Experts of a small language model: 160 squared ReLU neurons an expert, a softmax router.
Below are experts of layer 4 (counted from 0) of a mixture-of-experts language model. Rows are named router (the router's row for the expert), up (a neuron's input weights, with its number) and show model dimensions 0-191. Each number is 128 + 32 x the weight over its row's rms, rounded and kept within 0 to 255.
After each expert's rows: "mostly gets" lists some tokens that are sent to it at least half of the time. This comes from a sample of Wikipedia text that the model never trained on.

# expert 39
router [106 139 156  82 136 141 122 132 112 146 143  74 120 184  94 186 128 144 150 154  98 116 144 152 157 186  61  91 143 144 164  96 137 184 111 122  61 135 176 145 205 103 112 173  66 105  99 139 101 119  80 102  98 184 126  90 108 110 153 156 201 150 129 156 162 160  78 128 126  88 103 163 123 101  55 151 171  96 138 168 141 101 129 166  92 131 148 133 116 111 107  95 132 155  82 161 107  96 200 121 179  86 115 144 100 131  72 124  96 141 132 115 141 126 158 120  90 112 145 109 197  87 173 141  82 128 127 151 142 152 173 104 110 142 154 159 139 155 129  95 121 121  75 171  74 131  68 128 149 131 118 111 163  82 178 133 128 120  75 122 127 115 118 116 139 127 169  74 113 175 137 170 104 117  82 139 191 139 147  75 134 167 133 191 157 131  93 105 134 117  76  75]
up0 [ 71 124 191 115 173  29 129 186 109  89 112 195 100 114 132  36 107  84 124 124 138 118 154 111 160 143 157  99 134  78  95 164  81 170 119 117 103 178 107 124 111  92 134 181  88 176 155 109 128 146  99 126 181 117 124 145 151 114 115 150 157 206 129  81  85 102 115  68 155 106  77 137 131 173 142 173 108 116 127 124 129  91 195 133 120 144 139 174 186 154 183  87 138 117 142 123 135 143 106 199 158 144 189 168 127  63 147 143 112 153 138 142 113 121  71 126 176 132 154 136 137 172 111 136 188 147 107 140 123 134 174 134  99 119  61  65 101 109 128 175 125 100 110 135 120 160 186 149 143 178 132 107 124 100 135 146 106 105 173 100 149 135 160 162 156  98 126 106 140  87 117 166 150  99 193 135 121 167 120 124 126 116 125 139 150 159 129 155 113 177 138 113]
up1 [143  77 166  92 114 106 153 123 133 124 116  80 131 108 120  74 180 135 197  85 104  96  97 146 160 151  95 136 144 142 147 146 102 144 167 120 119  80  85 113 126 167  55 128  97 134 100 112  88 117  75 111 199 115 162 104 122 100 107 117 143 120 132 128  99 142 136 137 116 145  91  96 151 144 110 116 121 149 196 108 120 113  69 164 175 150 108 170 115 144 148 152 109 151 136 125 139 128  98 129  79 134 145 146 103 212 142 101  95  95  38 155 104 152 177  85 138 169 132 138 130 163 116  81 118 183  79 138 109 113 142 128 194 144 150  99 146 145 130 113 165 151 125 157  98  81  77 128 179  90  95 131 104 110 133  86 145 160 123 136  92 136  86 136  69 164 140 111 170  39 122 180  83  89  94  81 119  82  56 170 176 118  83 116  98 162 134 162 163 150 167 171]
mostly gets: "sp", "uh", "adi", "oh", "uj", "gl"

# expert 27
router [162 119  90 174  63  67  79 115 149 108 184  96 143 115 162 105 134 100  92 113 158 102 156  66 143  71 173  96 117  82  91 124  89 130  83  82 114 167 105 170 113 151  81 101  83  87  91 144 109  88 128 127 146 138  47 140 192 114 117  79  92 127 130 119 148 111 100 159 110 148 181 151  55 152  90 173 168 109 143 172 123 126 114 102 112 148  84 171 114  99 165 111 147 165 183 146 143 127 151 106 131 112 208 184 182 141 149 106  86 141 107 143 144 100 165 171 110 140 136 163 112 139 166 136  80 124 151 108 158 133  84 147 138 173 136 144  58  85 128 180 137  90 127 111 115 135 139  97 167 111 160 117 159 123 108 142 122 141 120  64 107  66  92 173  97 131 109  98 117  53  94 123 159 166 104 152 156 105 119 150 120 111 154  86  78 122 130 103  81 143 133 115]
up0 [107  85  96 105 137 174 134 165  99 103 129  91 148 143  77 163 145 126 125 148 132 126 137 197 114 176 131 139 109 158 209  99 143 146 164 126 102 129 132 154 100 144 134  90  86 117  96 141 121 147 146 120 145 151 115 122  95 158  96 100 181 145 141 136 145 125 117  74 141  73 117  96 109  99 132 137 121 124 126 137 128  65 101 102 107 123 177  96 143  61  89 110  73 120  74 163 115  85 124 114 137 144 131 115 109 142 110 175 112 149 150  78 131 101  99 101 100 132  56 133 133 109 138 120 103 114 158 194  93 140 164  42 121  92 130 116 116 154  56  95 124 174 208  30 110 114  83 142  59 108 174 108 156 101 126 105 122  91 123 119 148  83 170 155 125 161  95 139 118 157 197 129 149 126  71 101 140 154 129 113 113 171 177 133 236 100 104  95 155 137  82 132]
up1 [159 121 127 138 122 113 114 161 148 159 129 118 147 216 192  65 132 127 109 172 144 136 180  99 116 139 139  63 105 119 162 119 137  85 148 135 105 143 126 192 162 129 176 145  69 157  70 143 131 129 108 165 141  63 119 104 131  96 114  71 126 133  74 113 102 171 134  93 154 161  94 112 125 139 105 111 100 132 129  76 136 114 106 206  81 149 141  29 114 148  91 105  95 128  86 146 136  88 121 131 106 109 100  92 139  63  92  80  92 152 177  80 120 114  94 100 131 105 112  93  97  99 131 148 159 147 108 108 123 133 167 102 184 147 169  73  96 125 117 133 125  86 150  96 122 170  64 160  98 176 141 134 139 164 199  47 161  84 146  93 139  59 132  98 174 139 120 141 145 116 125 151 160 132 125 136 142 148 141  52 165 151 151 129 116 118 141 105 175 115 118 110]
mostly gets: " John", " William", " Michael", " George", " David", " Peter"

# expert 49
router [155 107 113 160  69 115 160 127 170 158  95 157 132 170 174 138 137 115 103 117  99 112 100 176 124 102 163 135 117 113  77 176  89 165 131 106 191 104  75 172  99 124  89  97 133 213 157 107  88 171 118 136 113 133 205 128  95 113 160 101  81 139 121 117  79 156 104 115 153 202 111 134 235  62  95 107 132 176 145 106 128 132 152 150 152 104 152 136 158 139  93 107 152 127 102 157  91 174  76 120  93 158 108  80 154 104 106  99 111 140 120 118  87 120 100 120 136 123 109 123 125 104 127 109  82 124 106 135 126 109 127 116 154  84 196 165 114 143 145 150 186 133 108 112 126  67 122 173 176 156 134 128 175  94 181 183 132 190 154 165 170 154  92 148 121 135 120 192 103  74 149 147  77 107 176 110 129 142 127 160  74 166 144 100 122 129 148 156  99  74 155 129]
up0 [109  49 105 149 108 144  65 105 173 152 112 101  71 149 171 128 164 160 112 116 126 105 170 137 171 117 138 149 178 147 149 137 100 161  84 109 114 153 144  77 116  93 120 123 141 126 161 121 131 120 130 102 127 128 162 153  52 209  91 125 139 165 152 115 120 168 115  50 175 164 171 138 123 162 134 163 115  89 149  80 108 135  63 101 113 115  55 158 132 149 153 106 163  94 124 138 146 121 129 129 197 115  46 114 110 123 112 103 103 139  85 170 134 150 127 210 147 120 162 137 164 150 125 136 124 139 147 124 137  76 141 170 152  21  69 154 173 134 162 158 126 135  85 129 147 158 124 116 168 132 150  98  37 145 117 128 123  85 157 159 129 137 117 131 140 134 106 139 122  89  92 165 176 102 119  97 131 133  98 142 112 103 122 185 104  84 168 105 122 135 171  64]
up1 [163  96 170 129 171  90 138 142  79  88  81  73 114 101 154 195 144  99 160 125 131 143 115 144 167 123  80 138 103 110  63 152  93 144 159 133  93  79 125 135 112 195  89 139 113 148  85 108  87 122  94 180 119 139 192 122 184  59 125 140  88 108 122  87 157 100 129 151  83  97 167  97 129  95 112 124 148 146  65  93 123 167 145  83 115 160  93 116 166 134 184 152  84  99 132 108 136 135 131 106 127 127 106 168 118 139 121 129 138  92 111 178 116 135 133 121 160 143  75 128 102 215 105 167 104 131  94  93 102 166 122 120 166 158 146 190 128 163 109 172 120 132 104  80 122 126 147 101 195 105 143  66 178 129 109 135 132 184 118 192 150 138 172  91 119 195  65 105 144 127  85 145 125 139 132  52 122 100 118 121 178  78 170 179 110 116 141 107 109 106 124 107]
mostly gets: " was", " is", " are", " had", " have", " has"

# expert 34
router [122 208 136 113  71  91 125 187  91 174 100 177 166  96 156 122  78 191 139  54  87 145 107  72 151 122 167  97 118 172  83 157 183 145 114 132 146 189 150  88 120 138 129  85 120 143 138  92 118 154 150 140 150  62 121 151 127 165 141 125 116 116 103 143 141 125 184  73 102 130  92 141 143 183 116 119 151 121 162 122 148 134 117 142 147 133  67 121 134 151 124 103 141  78 110 136 131 119 113 133 104 192 176 145  66 112 127 137 158 144 163 169 143 160 129 168 158  90 109  97 131  92 151 149  71 102 119 112  92 128 150  88 148 154 171 103 153  64 128 112 166 115 105  94 128 150 154 150 143 182 129 128  86 158 166 136 124 112 157 105  80 140 180 170 121  82 121 106 105 184 155 169 202  98 128  91  86  67  76 195 171 161  86 138 140 124 154 115 125  89 141  90]
up0 [147 131 157 139 179 126 191 127 129 115 142 173 180 126 160 139 109  84 143 138 144 147  92 194  82 200 108 131 219 169 151  98 105 169 142 104 115 137 147  85 146 160 124 101  99 168 103 133 141 129 156 146 105 120 177 119 128 106 149 136 118 114 110 132  89  82  73 165  41 155 119 139 160 140  60 140 169 153 134 123 199 119 160 169 132 109  83 127 148  73 122 119 127 118 115  92 111 110 148 126 118 100 100  92 164 129 126  91 155 134 139  80  91 147 126 162 116 127 165 118  86 131  55 116 114 115 109 156 182 108 120 131 149 150 122 143 177 106 135 139 138 127  79 135 185 130 147 134 165 202  90 114 143 143 190 182 193 141  98  71 109 188  83 161 109 120 155 184 132 110 126 105 106  62 130 119 130  63 123 109  49 175  91 111 121 157 165 162 131 146  95 130]
up1 [160 124 177  77 121 129 140  60  94 121 177  68  95 133 144 158 162 117 179  80 103 168 141 162 187 146 129  97 114 121 105 169 106 126 174 114  94 119 135  71 160  83 102 115  85 144 125 166 195 111 107 168 150 139 177 102 169 137 172 131 117 191 128 139 161 166 111  95  97 130 139 144 132 129 102 176 129 149 128 140 112 197 135 165 205 158 112  89 167 138 134 112 133 118 152  87  62 125 164  95 141 105 122 125 191 185 119 164 137 113 123 105  95 109 146 137 127 110 127  84 134 154  97 135 125 131 202 219  91 140 124 133 131  61 116 158 143 105 128 125 124  88  98 135  86 152 157  54 106 178 122  74 146 138 157 166 156 114 144 129 137 149  99 123 126 153 106 160 118 141 157 144 165  40 140  96  87  73 102 126 134 126  76 165 137 167 159 129 120 106  64 154]
mostly gets: " =", " himself", " JPL", " Notes", " drums", " Sul"

# expert 19
router [144 135 124 164 120 110  88 158 158 141  88 135 116 152 133  98  88 180 132 107  80  30 154 115  79 144  82  96 119 123 141  66 131 119 139 175 141 215 118 122  97 152  91 167  93  90 110 129  86  69 145 172 123  92 115 104  77 115 120 122 100 148  97 106  95 130 169 114  98 136 119 155 213 106 163  96 177 212 106 173 136 126 116 127 124  76  95 123 129 139 142 194 156 120 138  95 216 157  91 131 157 142 129 194 124  53 151 111  77 132 118 129 107 115 125 101 174  94 124  80 164 129 101 136 102 116  86  98 154 145  63 116 146 128 114 162 114 103 151  84 168 162 126  99  93 146 130 140 138 139 125 158  66 104  82 186 122 104 115 172 143 192 117 111 151 133 127 111  89  94 138 119  64  69 105 115 109 131 164 134 135 143  82 114 122 142 155 105 111 142  98 135]
up0 [104 138 162 100 103 219 184 125 113 179 142 112 107 132 100  93 126 132 138 117 142 101 116 110  81 126 149 122 145 150 179 147 124 126  93 164 118 130 192 106 111 151 100 153 128  98 167 107 141 160 128 183 199 126 174 104 154 139 149  98 142  98 126 122  99  79  86 105 101 142 149  77 137 129 153 126 109 141 118 126 152 133  81  64 144 139 116 137  75 162 137 159 205 112 169  58 117 110 153 104 145 155 156 114 130  96 139  80 161 158  91 136 182  69  88  99  51 120 137  86 148  82 185 102 116 180 134 151 137 106 142 145 103  92 159 106 145 137 151 159  81 104 109 142 155 132 118 159 166 136  96 150 129 122 182 172 218  71 119 121  98 149 131 147 167 117 163 180  86 165 127 101  97 114 132 141 161 130  92 107 140 148 136  86 205 229 151 129 118  84 128 143]
up1 [135 132  68 180  78 113 124  86 163 197 100 210 132 140 201 163 169 106 141 110 134 121 142 114 149  97 147 136  93 137 142 164 139 170 148  67 115 148 126 108 103 108 149 148 189 149  95 139 106 154 137 154 106 128 166 152 102 160 109 183  81 117 125 118  81 156  80  91 144 173 116 153 175 114  28 107 140 130 122  65 128 162  89 140 110 159 167 158 138 143 123 119 163  93  78  98 122 124 105 129  67 121 110 103  75 184 131  99 163 155 103 151 124 142 110 106 124 103  89 112  88 171 114  88 114 112 104 155  99 115 129 114  97 101 138 152 150 135 163 147 133 148 110  91 126 112 143 132  94 120 209 123 125 167 185 121 125  71 148 173 120  99  47 177 140  93 154 116 128 155 158 121 112  93 157  90 171 112 118 158 181 169 156 176 101 116  68 102 106  56  98 128]
mostly gets: ",", " but", " But", "—", " ,", " although"

# expert 51
router [128  88 126 111 120 149 154 108 161  91 120 165  78 181 136 120 171 112 198 136 119 112 117 166 112 128 132 190  76 122  42 101 157 147 159 122  87 153  52 170 141 117 101 115 114 102  74 138 116 157 101 122  71 169 121  95 110 108 121 146  82 135 186 119  88 102 168 109 117 149 159 163 109 177 132 101 170 152 127  96 167 139 132 149 149 133 135 157 156  92  99 161  99 132 182 109 137 167 118 100 155  83 136 197 107 178 140 131 135 139  96 209 101  84  98  97  90 121 141  99 113 145 111 175 120 148 118 145 154 112 145  88 185 204  86 146 116 127 201 135 133 105 152 109 121 155 124 145 172 165 128 159  65 148 177 140  98  96 143 154 129  67 148 189 171 144 120 112 126 109  88 176 103 114 145 184 111 178 140 103 139 194 152 131 156 146 186 144  89 122 148 108]
up0 [135 118  70  69 107 109 163 113 141 139 105 113  91 147 142  92 130 157  47 137 160 120 163 104 131 114 173 102 142 142  92 121 112 123 128 167 103 145 184 128 198 137 125 150 113 157 138 133  96 139 148 114 113  66 160 108 126 131 138 157 127 148 110 189 110 134 184  75 120  91 142 108  63 147 172 129  73 116 183 122 130  83 129 162  55 148 136 115 117 133 159  79 191 183 164 114 129  98 132  96 127 124 118 131 155  99 118 122 138  94 143  82  96 128 105 127 190 161 146 154 144  85 143 131 107 108 154  81 119  79 221 112  60  90  93 137 142 139 185 152 130 132  79 157 160 128 114 190 144 115 146 127 123 106 159 118 138 124 239 121 122 177 125 156 120 155 147 150 165 123 111 136 122  84  89 175 187 133  83 159 141  65 133  95  63  78 103  88 130  99 116 124]
up1 [137 142 143 155 158 114 111  76 118  99 105  97 124 161 119 109 142 117 143 108 127 153 125  41 123 155 124  92 205 174 138 194 153 200 145 122 103  85 178 107 194 127 128 113 148 120  94 177 171 107 105 174 110 173 172 131  93 112 134 169 151 135 153 136 126 141  75 114 139 152 153 110 120  84 122 120 117 152 107 137  63 111 163 134 145 147 202 212 149 154 133  96 183 139 128  94  87 155 119 103 121 144 151  86 110 128  88  73 118 204 122  99 108 131  69 130  71 238 121 112 151 167 189 101 142 101 125  98  92 115 105 107  40 160 117 156 131 155 122 140 131 140  94 160  93 147 154  96 140 142 145 131 118 144 135 157 163  72 144  89  67 162 117  84 142  97 120 120 117 111 131 120  65  98 129 169 144 144 152 103 162 136 161 134 100 145 132 158 124 146  98 170]
mostly gets: " including", " until", " before", " through", " around", " among"

# expert 60
router [168  77 112  85 130 169 132 121 159 157 125 148 151 152  90 139 125 190  97 163 148 158 102 102 124 119 126 152 218 143 188 129 120 104  70 144 119 145 206 107 154 144 135 175 133 109 162 105 156 113 193 117 123  87 170 133 113 159 133  86 169  79 118 131 106 173 127 131 160 118  92  77  71 162 131 173 124 111 123 163  78  96  80 100 113  92 171 153 155  95 153 108 114  83 185 142 126 154 134 172 168 132 139 125 144 133 157 175 102  92 115 133 181  66 110 132 151 171 149 179 144 168 124 136  97 188 106 182 139 170 144 134 105 119 116 127 145 148 199 109 162 131 142 135 132  95 116 133 119 105 158  90 161  95  55 145  80 173 131 114 128 172 107 108  74  93  72 175 100 158  66 136 165 125  94 104 124 132 126  72 160  82 111 189 147 169 111 102  93 135 146 127]
up0 [184 151  88 183 124 150 174  99 156 144  93 133 145  96 152 198 127 120 169 111 162 142 160 115 133 130 163 138 113  71 127 121 127 102 161  95 134  96 146  88 156 149 122 144 182  89 116 105 104 139 173 146 157 143 205 131 139 152 135  90 105 125 110  65 143  85 127  89 133 183 134 158 193 137  93 118 117  89 136  68 117 147  82 149 129  90 149 124 128 102 171 185 131  68 117 130 151 140 188  76 119 170 102 132 121 163 126  90 152 150 124  91 161 202 136 138 148 128 162 105 161 108 137 162 124 162 105  75 128 100 143 161 193  95 158 138 184 136 140  91 160 203  63 106  74 146 146 137 184  51  69 116 160 115 140 132 121 141 118 100 125  73  75 107 174 164 110 107 143  83 111 117 105  84 106 164 127 141 191 128 173  93  97 114  90 111 130 151 117 163 138 129]
up1 [144 146 144 116 114 157 109  91 143 128 139 137 124 124 129 108  87 106 115  89 150  85  83 129 123 136 117 140  85 135 121 100 120 140  80 111 147 123 103 112  91 100 145 182 103 149 134 134  97 101 112  91 103 148 101 134 106 156 110  51 139 133 120 161 168  96  77  82  94 144 139 215 146 166  63 163 155  88 101 161  95 173 124 139 178 113 121 163 111 123 115  86  98 214 217  87 141 120 149 114 136 139 112 144 211 111  99 132  99 187  49 142 130 164 140  69 126 131 155 116 119 141 167 163 129 154 188 163 133  61  54 140 202  72 111 140 134 111 107 123 166 114 104  96  96 171 177 184 180 100 125 108 108  87 154 155 157 145 110 104 140 136 139 117 146 165 120 100 115 130 113 135 166 118 153 163 158 130  90 141 187 132  75  94 101 179 110 190 127 130 102 146]
mostly gets: " Regiment", " Force", " Stadium", " Street", " Academy", " Road"

# expert 0
router [135 109  76 105  87 133 151 158 128  83  86  93  86 137 123  89 140 137 126 100 106  77  75 135  74 153 172 102 187 145 127 134 161 119 170 173 110 178 138 185 123 154 108  82  90 143 162  87 120 125  83 122  99 120  94 177  37 135 136  85 125 116  62 165  89 122 158 110 120 161  81 139  86 138 130 108 124 144 158 179 112 110 182  73 114 102 180 106  92 134 163 158 110 143 146 195 171  93  97 174 191 192 120 135 143 106 139  83 129 181 102  92 148 150 119 153 137 133 133 158 164 171 120  77 101 124 126 137 158 154 120 130  92  84 108 137  76 106 184 142 111  97 125 137 150  99  93 153 141 137 133 110  60 113  52 171  53 106 139 150 125 142 137 160 101 114 128  96 104  97  83 106 127 105 132 185 120 168  93 136 113 110 147  93 117  79 130 150 138 182 114  94]
up0 [101 155 133 135  74 162 161 117 145 160 180  94 116 161  88 116 139 186 170 106  59 147 105 136 164 124  81 104  63 119 136 175 102  69 116 151 138 106  92 130 111 104 118 158 121 171 116 105 175 125  48 172 122  86 166  95 144 135 172 106 103 138 130 111 189  92 159 102 105 142 146 105 160 106 163  82 149  89  40 140 217 165  88 124 122  95 152  95 114 111 130 114 147 110 134 148 106  62 164 132 144 152 163 135 111 104 164 200 144 132 119 130  97 142 140 110 124 143 133 105  99 117 127 142 104 208 116  63 109 128 154 110 143 140 145 118 130 101 132 152  87 160 156 145 144 127 165 137 148 169  95 138 141  90 117 103 139 105 105 175  84 116 175 137 120 147  58 128 157 214 191 137 143 146 158 131 175  77 169 146 144  90 162 123 129 130 167 159 119 124  60 175]
up1 [ 73 149 121 172 167 160 208  69  63 133 156 127 126 131 121 107 197  89 173  73 106 107 150 116 204  95 135  99 104  74 109 111 129  97 155 157 139 124 142 155  81 114 108 121 173 145 103 140 177  46 157 114 178 128 136 156 108  98  85 134 113 207 145  86 179  51  98 134 151  82 106 106 129 103 110 110 101 121 108 134  99 137 137 195 116 124 189 141  64 208 145 153 161 122 173 125 132 134 118  77 134 141 158 141  77 130 119  90 128 161 117 139 100 138  86 165 129 136 166 136 140 163 137 129 141  75 208 151 163 133 142  98 114 110 171  84 156 142 122 140  91 155 186 149 113 112  75 134 138 120 183 107 123 131 132 146 105  77  81 155 109 164 117 132  82 159 129 133 120 116 118 142  87 121 161 155 116  84  53 100 112 140 139 151 123 126 120 139 103 117 155 143]
mostly gets: " is", " are", " has", " was", " were", " wrote"

# expert 21
router [122  98 166  76 144 177 108 128  92  87 180  92 101  97 121 113  83 134  97 153 156 140 147 181 111 124 136 165 153 144 171 117 149 132 137 142 103 150 185 149 150  89 156 213 117 114 183 120 122 115  86 123 145 182 110 102 104 118 185 107 181 128 158 204 169 120  71  82 122 123  77  91 130  58  77 125 144 117 112 133 128  95 108 125 106 130 158 126  91  86 136  98 110  90 140 125  39  72 149 101 152 180 132  95 125  92  86 142 120  93 127 105 165 162 102 199 136 140 137  83 127 103 189 136  78 145 142 194 157 112  62  77  98 113 110 115 134 106  85  98 105  93 133 147  82 153 140 109 147 106 150 115 145  63 137 148 125 104 102 112 139  90 163 146 128 130 149 118  82 139 107  96 151 164 131 151 176  94  80  95 170  65 166 142 119 120 104 104 164 143  83 152]
up0 [121 105 130 156 104 100 129 165 110  67 120 168 108  95 171  96 118  71 137 109 148 134 104 111 160  90 110 115 195  52 197 140 145 114 125 117 103 110 161 120 155 155 158  73 113  62 120  90 144 186 118  98 105 127 166 161 180 117 107 130 104  95 114 170  92 144 187 135 141 174 131 130  95 151 124 126 114 111 153 119 124 150 135 115 170 173 105 139 132 145 122 109 163 166 186 161 176 153 129 126 124 163 137 118 189  95 161 123 138 135  61 148 123 134 121 155 179 128 134 144  86 158 104 153 161 118  74 114  97 152 111 149 145 101 154 133  61 118 157 142 124  92 184 133 163 109 130 153 117 118 110 144 150 160  61 125 146 162 123 149 161 209 103  88 139 128 180 209  99 132 208 118 137 108 117  71 122 112 138 180  66 112 125  80 176 141 144 124 152  96 230 138]
up1 [ 70 116 165 151  89  83 123  49 133 118 137 143 134 174 153 101  69 107 127  85 136 125 114 108 135  65 109 113  97 153 130 138  76  87 159  98 110 134 158 130 142 166 127  77 123 138  88 120 108 112 112 176  81 146 146  72 101 145 127 155 158  71 116 123 136 182 126 106 105 104  92 117 132 144 144 109 119 112 104 133  68 137 118 161 134 145 136 159 109 115 141  83 108 101 112  69  99 103 169 176 129 189  84 153 193 166 158  94 197 129 198 131 154  63 131  90 167 133 173 145 100 142 105 110 123  80 127 103 141 117 148 162  91 153 166 125 138 100 151 155 125 137 101 182 149 154 143 142 155 106 146 123 133 151 130 116 103 150 166 156 179 207 148  44 138 154  97  68  83 128 107 107 100 148 167 131 145 148 159 110  60 160 136 139  87 227 128 143 117 179 167 149]
mostly gets: "che", "zi", "ii", "uru", "tha", "ller"

# expert 13
router [104 105 115  97  77 155 146 121 174  82 182 105 107 143 149  96 102 110 150  87 138 172  69 139 166 116 122 130 129 103 130 162 167 148  86 165  98 135 115 143 141 115 141 167 190 190 117 126 164 168 125 110 128 147 148 168  98 171 171  85 162 103 129  83 143 124 106 123 135 178  98  78 255  35 124  80 147 155 138 137 183 132  96 105 111 150 201  84 139 169 118 156 157 172 118  84  72 204  95 154  81 153 106 133  92 159 183 131  87 172 159 118 108  99  83 117  86 167 129 116  98 130 111 141 168 146 119  93 112 102 168 133 112 128 107 125  78 143 125 154 127 147 137 137 134 101 151 141 169 159 110 120 179  88 134 180 197 108 173 112  88 145  90 169 129 118 145 116 104  99 159  97 108 126 125 170 102 116  88  93 117 123 157 130 139 112 155 160 151 133  95 141]
up0 [123 157 129 123  81 121 113 108 170 149 111 180 107  91  80 153 132 107 155 133 138 129 143 166  88 105  90  70 137 142  67  31 151 102 157 132 106 136 117 142 222  73 178 113  96 120 129 128 166 161  97 126 139 108 119 138 111 124 147 138 110 156 151 159 182 153  90 131  74 171  85 172  53 132  85 103 135 174 122  68  98 102 135 132 142 137  88 181 169 145 131  94 138 139 188  94 112 135 134 175  79 113 160 187 113 160 132 163 118 137 110 151  95 211 150  93 141  98  96 115  91 200 169 114 188  68 138 122 101 166 152 145 115 122  98 121 116 100 167 115 154 135 158  92 121  88 181  78 127  95  76 181 133 128 165  78 101 129  91 131 143 123 134 160 141 143 106  87  96 127 130 114 117 138 114 144 131 128 214  91 103 138 136 137 115 169 123 143 123 108 127  73]
up1 [149 210 142 163 119 161 164 126 126  96 170 121  88 175 116 191 214 165 171 106 114 125 120 140 106  77  87 200 119 133 132  86 176 153 147  99 126 156 171  81 133  95 124 152 169  99 138 184 115 131  77  78 108 106 138 138 166 121 147 126 119  77 117 111  97  71  91  87  99  85 136 166 174  97 110 237 110 110 135 137 118  49 148 138 127 116 132 139 106 122  94 148  96 109 132 141 154 126 136 139  97 123 160 130 109 182 162 154 172 182 100 114  94 146 137  96 140 153 139 100 185 171 131 174  81 129 135 129 161 150 108 111 125  98 122 146 125 176  96 142 150 177  95  95 174 104 160 105 139  99 106 123  80  94 149 146 127 133  96 106 147 126 115 103 135  92 151 135 183  75 106 133  85 119 133 149 160 109 122 137 138  85  83  93 112 102 141  97 132 232 126 178]
mostly gets: " get", " worked", " wrote", " returned", " gave", " took"

# expert 4
router [103 131  94 137  70 140  83 139 139 181  83  94 160  62 168 118 148 147  77 132 145  52 149  84 106 124 156  99 107 146  70 156 160 178 125 146 133 175 121 126  85 169 156  91 112 138 154  87  96 115  98 147 110 151  39 135 132 102 134 142  88 149  67 196  87 124 123 129 120  78 112 165 134 186 131 143 143  84 185  89  77  83 121  87 136 126  94 154 103 157 119 132 101 190  72 101 206 141 112 114  86 137 144 117  75 120 107  58 155 104  84 134 144 123 158 140 119 108 134 164 133 107 108 125  86 136  84  77 119 144 122 161 157  66 117 129 101 104 104 186 104 135 134 126 120 113 105 155 114 116 131 116  97 144 119  86 159 136 200 130 111 179 149 149 120 121 165  92 102 146 107 113 107 144 130 156 118 133 108 175 176 149 130  76 142 107  84 136 198 161  98  71]
up0 [167 146  84 161 123 118 149 175 118 124 212 121 111 126 128 190 106 153 111  65 132 121 136  81 142  92 128 122 159 142 150 108 115  95 165 157 119 129 106 174 125 101 107 134 102 165 141 123 151 193 156 133 175 114 145 195 203 139 155 131 188  50 156 144 106 156 126  92 189  98 170  95 103 137 155 133 163 113 134 186 142 138 190 104 102 160  86 134 123  91 142  84 155 146 137 120 102 166 126 116  83 133 147 145 112 137 171 135  72 137 116 130 112  99 148 166 210 126 182 107  78 126 105  94 130 151 142  31 129 125 143 145 124 135  91 139 167 108 159 140 173  62  91 174 162 117 147 130  55 166 136 182 112 137 145 131 133 134 144 135 103 147 139 134 152 127 174 151 133 153 165  71  71 135 182  94 155 104 122 136 155  88 173  87  87  70 149 156 147 112 122 106]
up1 [154 155 202 138 141 122 118 134 169 125 134 136  75 120  91 134 161  95 162 114 185 143 147 162 120  61 121 143 176 141 156 156  98  88 164 119  62  76 153 123 132 103  72 109 149 123 139 140 154  99 138 128 117 104 134 160 146 168 133 135 115 100 129 105 132 138  56 145 103  93 152 106 160 103 115 103 155 120 112 145 215 115 145 120 163 147 124 100 103 144 176 146 111  82 178 135 104 151 187 126 110 119  83  90 186 136 134 115 148 109 114 107 156 144 101 110  80 121 128 140 134 117 124 149  97 142 103 212 185 159 148 156 136 113  75 143 117 160 143  82  95  89 112 144 143  61 121 154  88 219  83  99 164 130 122 186  92 135 116 178  65  68 181 123 168 101 114 151 167 189 188 138  88  65 122 141 163 105 139 140 125 199 106 164 144 149 180 124 133 135 161 120]
mostly gets: " stra", " Ru", " domin", " |", " det", " Lor"

# expert 32
router [174  87 142 101 118 120  72 151 166 137 145  89 181 102 144 144 101 112  99 119 161 150  67 170  91 137 144  94 184 166 153 122 149 158  92 170 127 169 162 157 149 125 133 128 143 120 146  73 169 132  95 136 196 108  94 159 105 117 200  93 133 134  84 170 146 147  95 158 115 144  65 121  40 106 106 150 137 100 107 177 116 138 125 119 105 123 109 133 119 127 169  78  86 171 166 183 120  59 152 172 122 168 162 156 149 153  91 115 162 123 144  91 200 112 118 209 161 184 128 179 119 141 162 128  88 144 140 169 132 173 102 115 106 111 173 110  61 121 132 161  80  88  89 127  98  78  86  85 130  99 140  75 124 121  73 119 123 133 139  78  91 152 105 171  92 118 140 157 124 136  78  98 119 172 116 153 164 130 122 138 130 104 146  73 126 140  94 160 158 139  98 148]
up0 [127 110 158 135 155 146 239 110  97 134 120 156 111  74  26 126 152 125 129 142 143 150  86 183 130  99  66 189  91 129 120  98 147 106 166 142 160  78 106 148 120  78 133 149  85 166 125 125 146 187 110 104 145 123 123  92 149  92  76 146 145 116 121 143 132  97 130  92 116 130 105  97 137 134 122  95  85 130 101 100  70 144 113 195  87 107 124 123  97 178 158 146 106 106 140  99  97 159 140 130  54 164 119  77 103 162 124 101  97 122 109 112 129 122 138 163 118 100 100 115  49  78 105 155 129 121 127 170 101 123 118 125 177 133 163 106 163 163  94 155 153  97 176 200 153 125 116 131  70 101 125 100 126 163 116  84 172 148  72  90 123 102 112 180  96  91 120 207 154 170 129 176 151 132 141 122  77 140 141 136 165 107 132  83 126 138  86  82 166 116 183 127]
up1 [129 158 127 100 119 121 128  65 127 143 128 100 116 100 125 129 218  96 145 160 144 174 182 124 112 104 153 103 181 102  85 162  80  75 156  75 109 127 167 150 130 101 115 109 111 112 134 121 124  76 149 164 154 133 143 170 165  53 100 175 164 114 122 104  88 154 113 157 174 181 110 118 126 145 101 121 150 179 120 156 106 102 145 143 101 133 111 161 122 121  65 132  82 126  88 189 115 175 140  82 124 102 183  81 188 152 117 124 118 105 172 134 142  84 102 122 117  75 102  99 133 148 111 219 150 156 140 138 147 108 122 171 212  82 152 157 110 164  87 117 137 103 177 179 108 117 111 101 140  87  86  63 114 113 116 101  93 133  73 106 114  89 143 147  94 138  76 121 116  87  95 127 118 106  86 122 110 159 193 124 108 124 199 162 127 120 150 185 178 136 135 132]
mostly gets: " James", " Jones", " Smith", " William", " Williams", " George"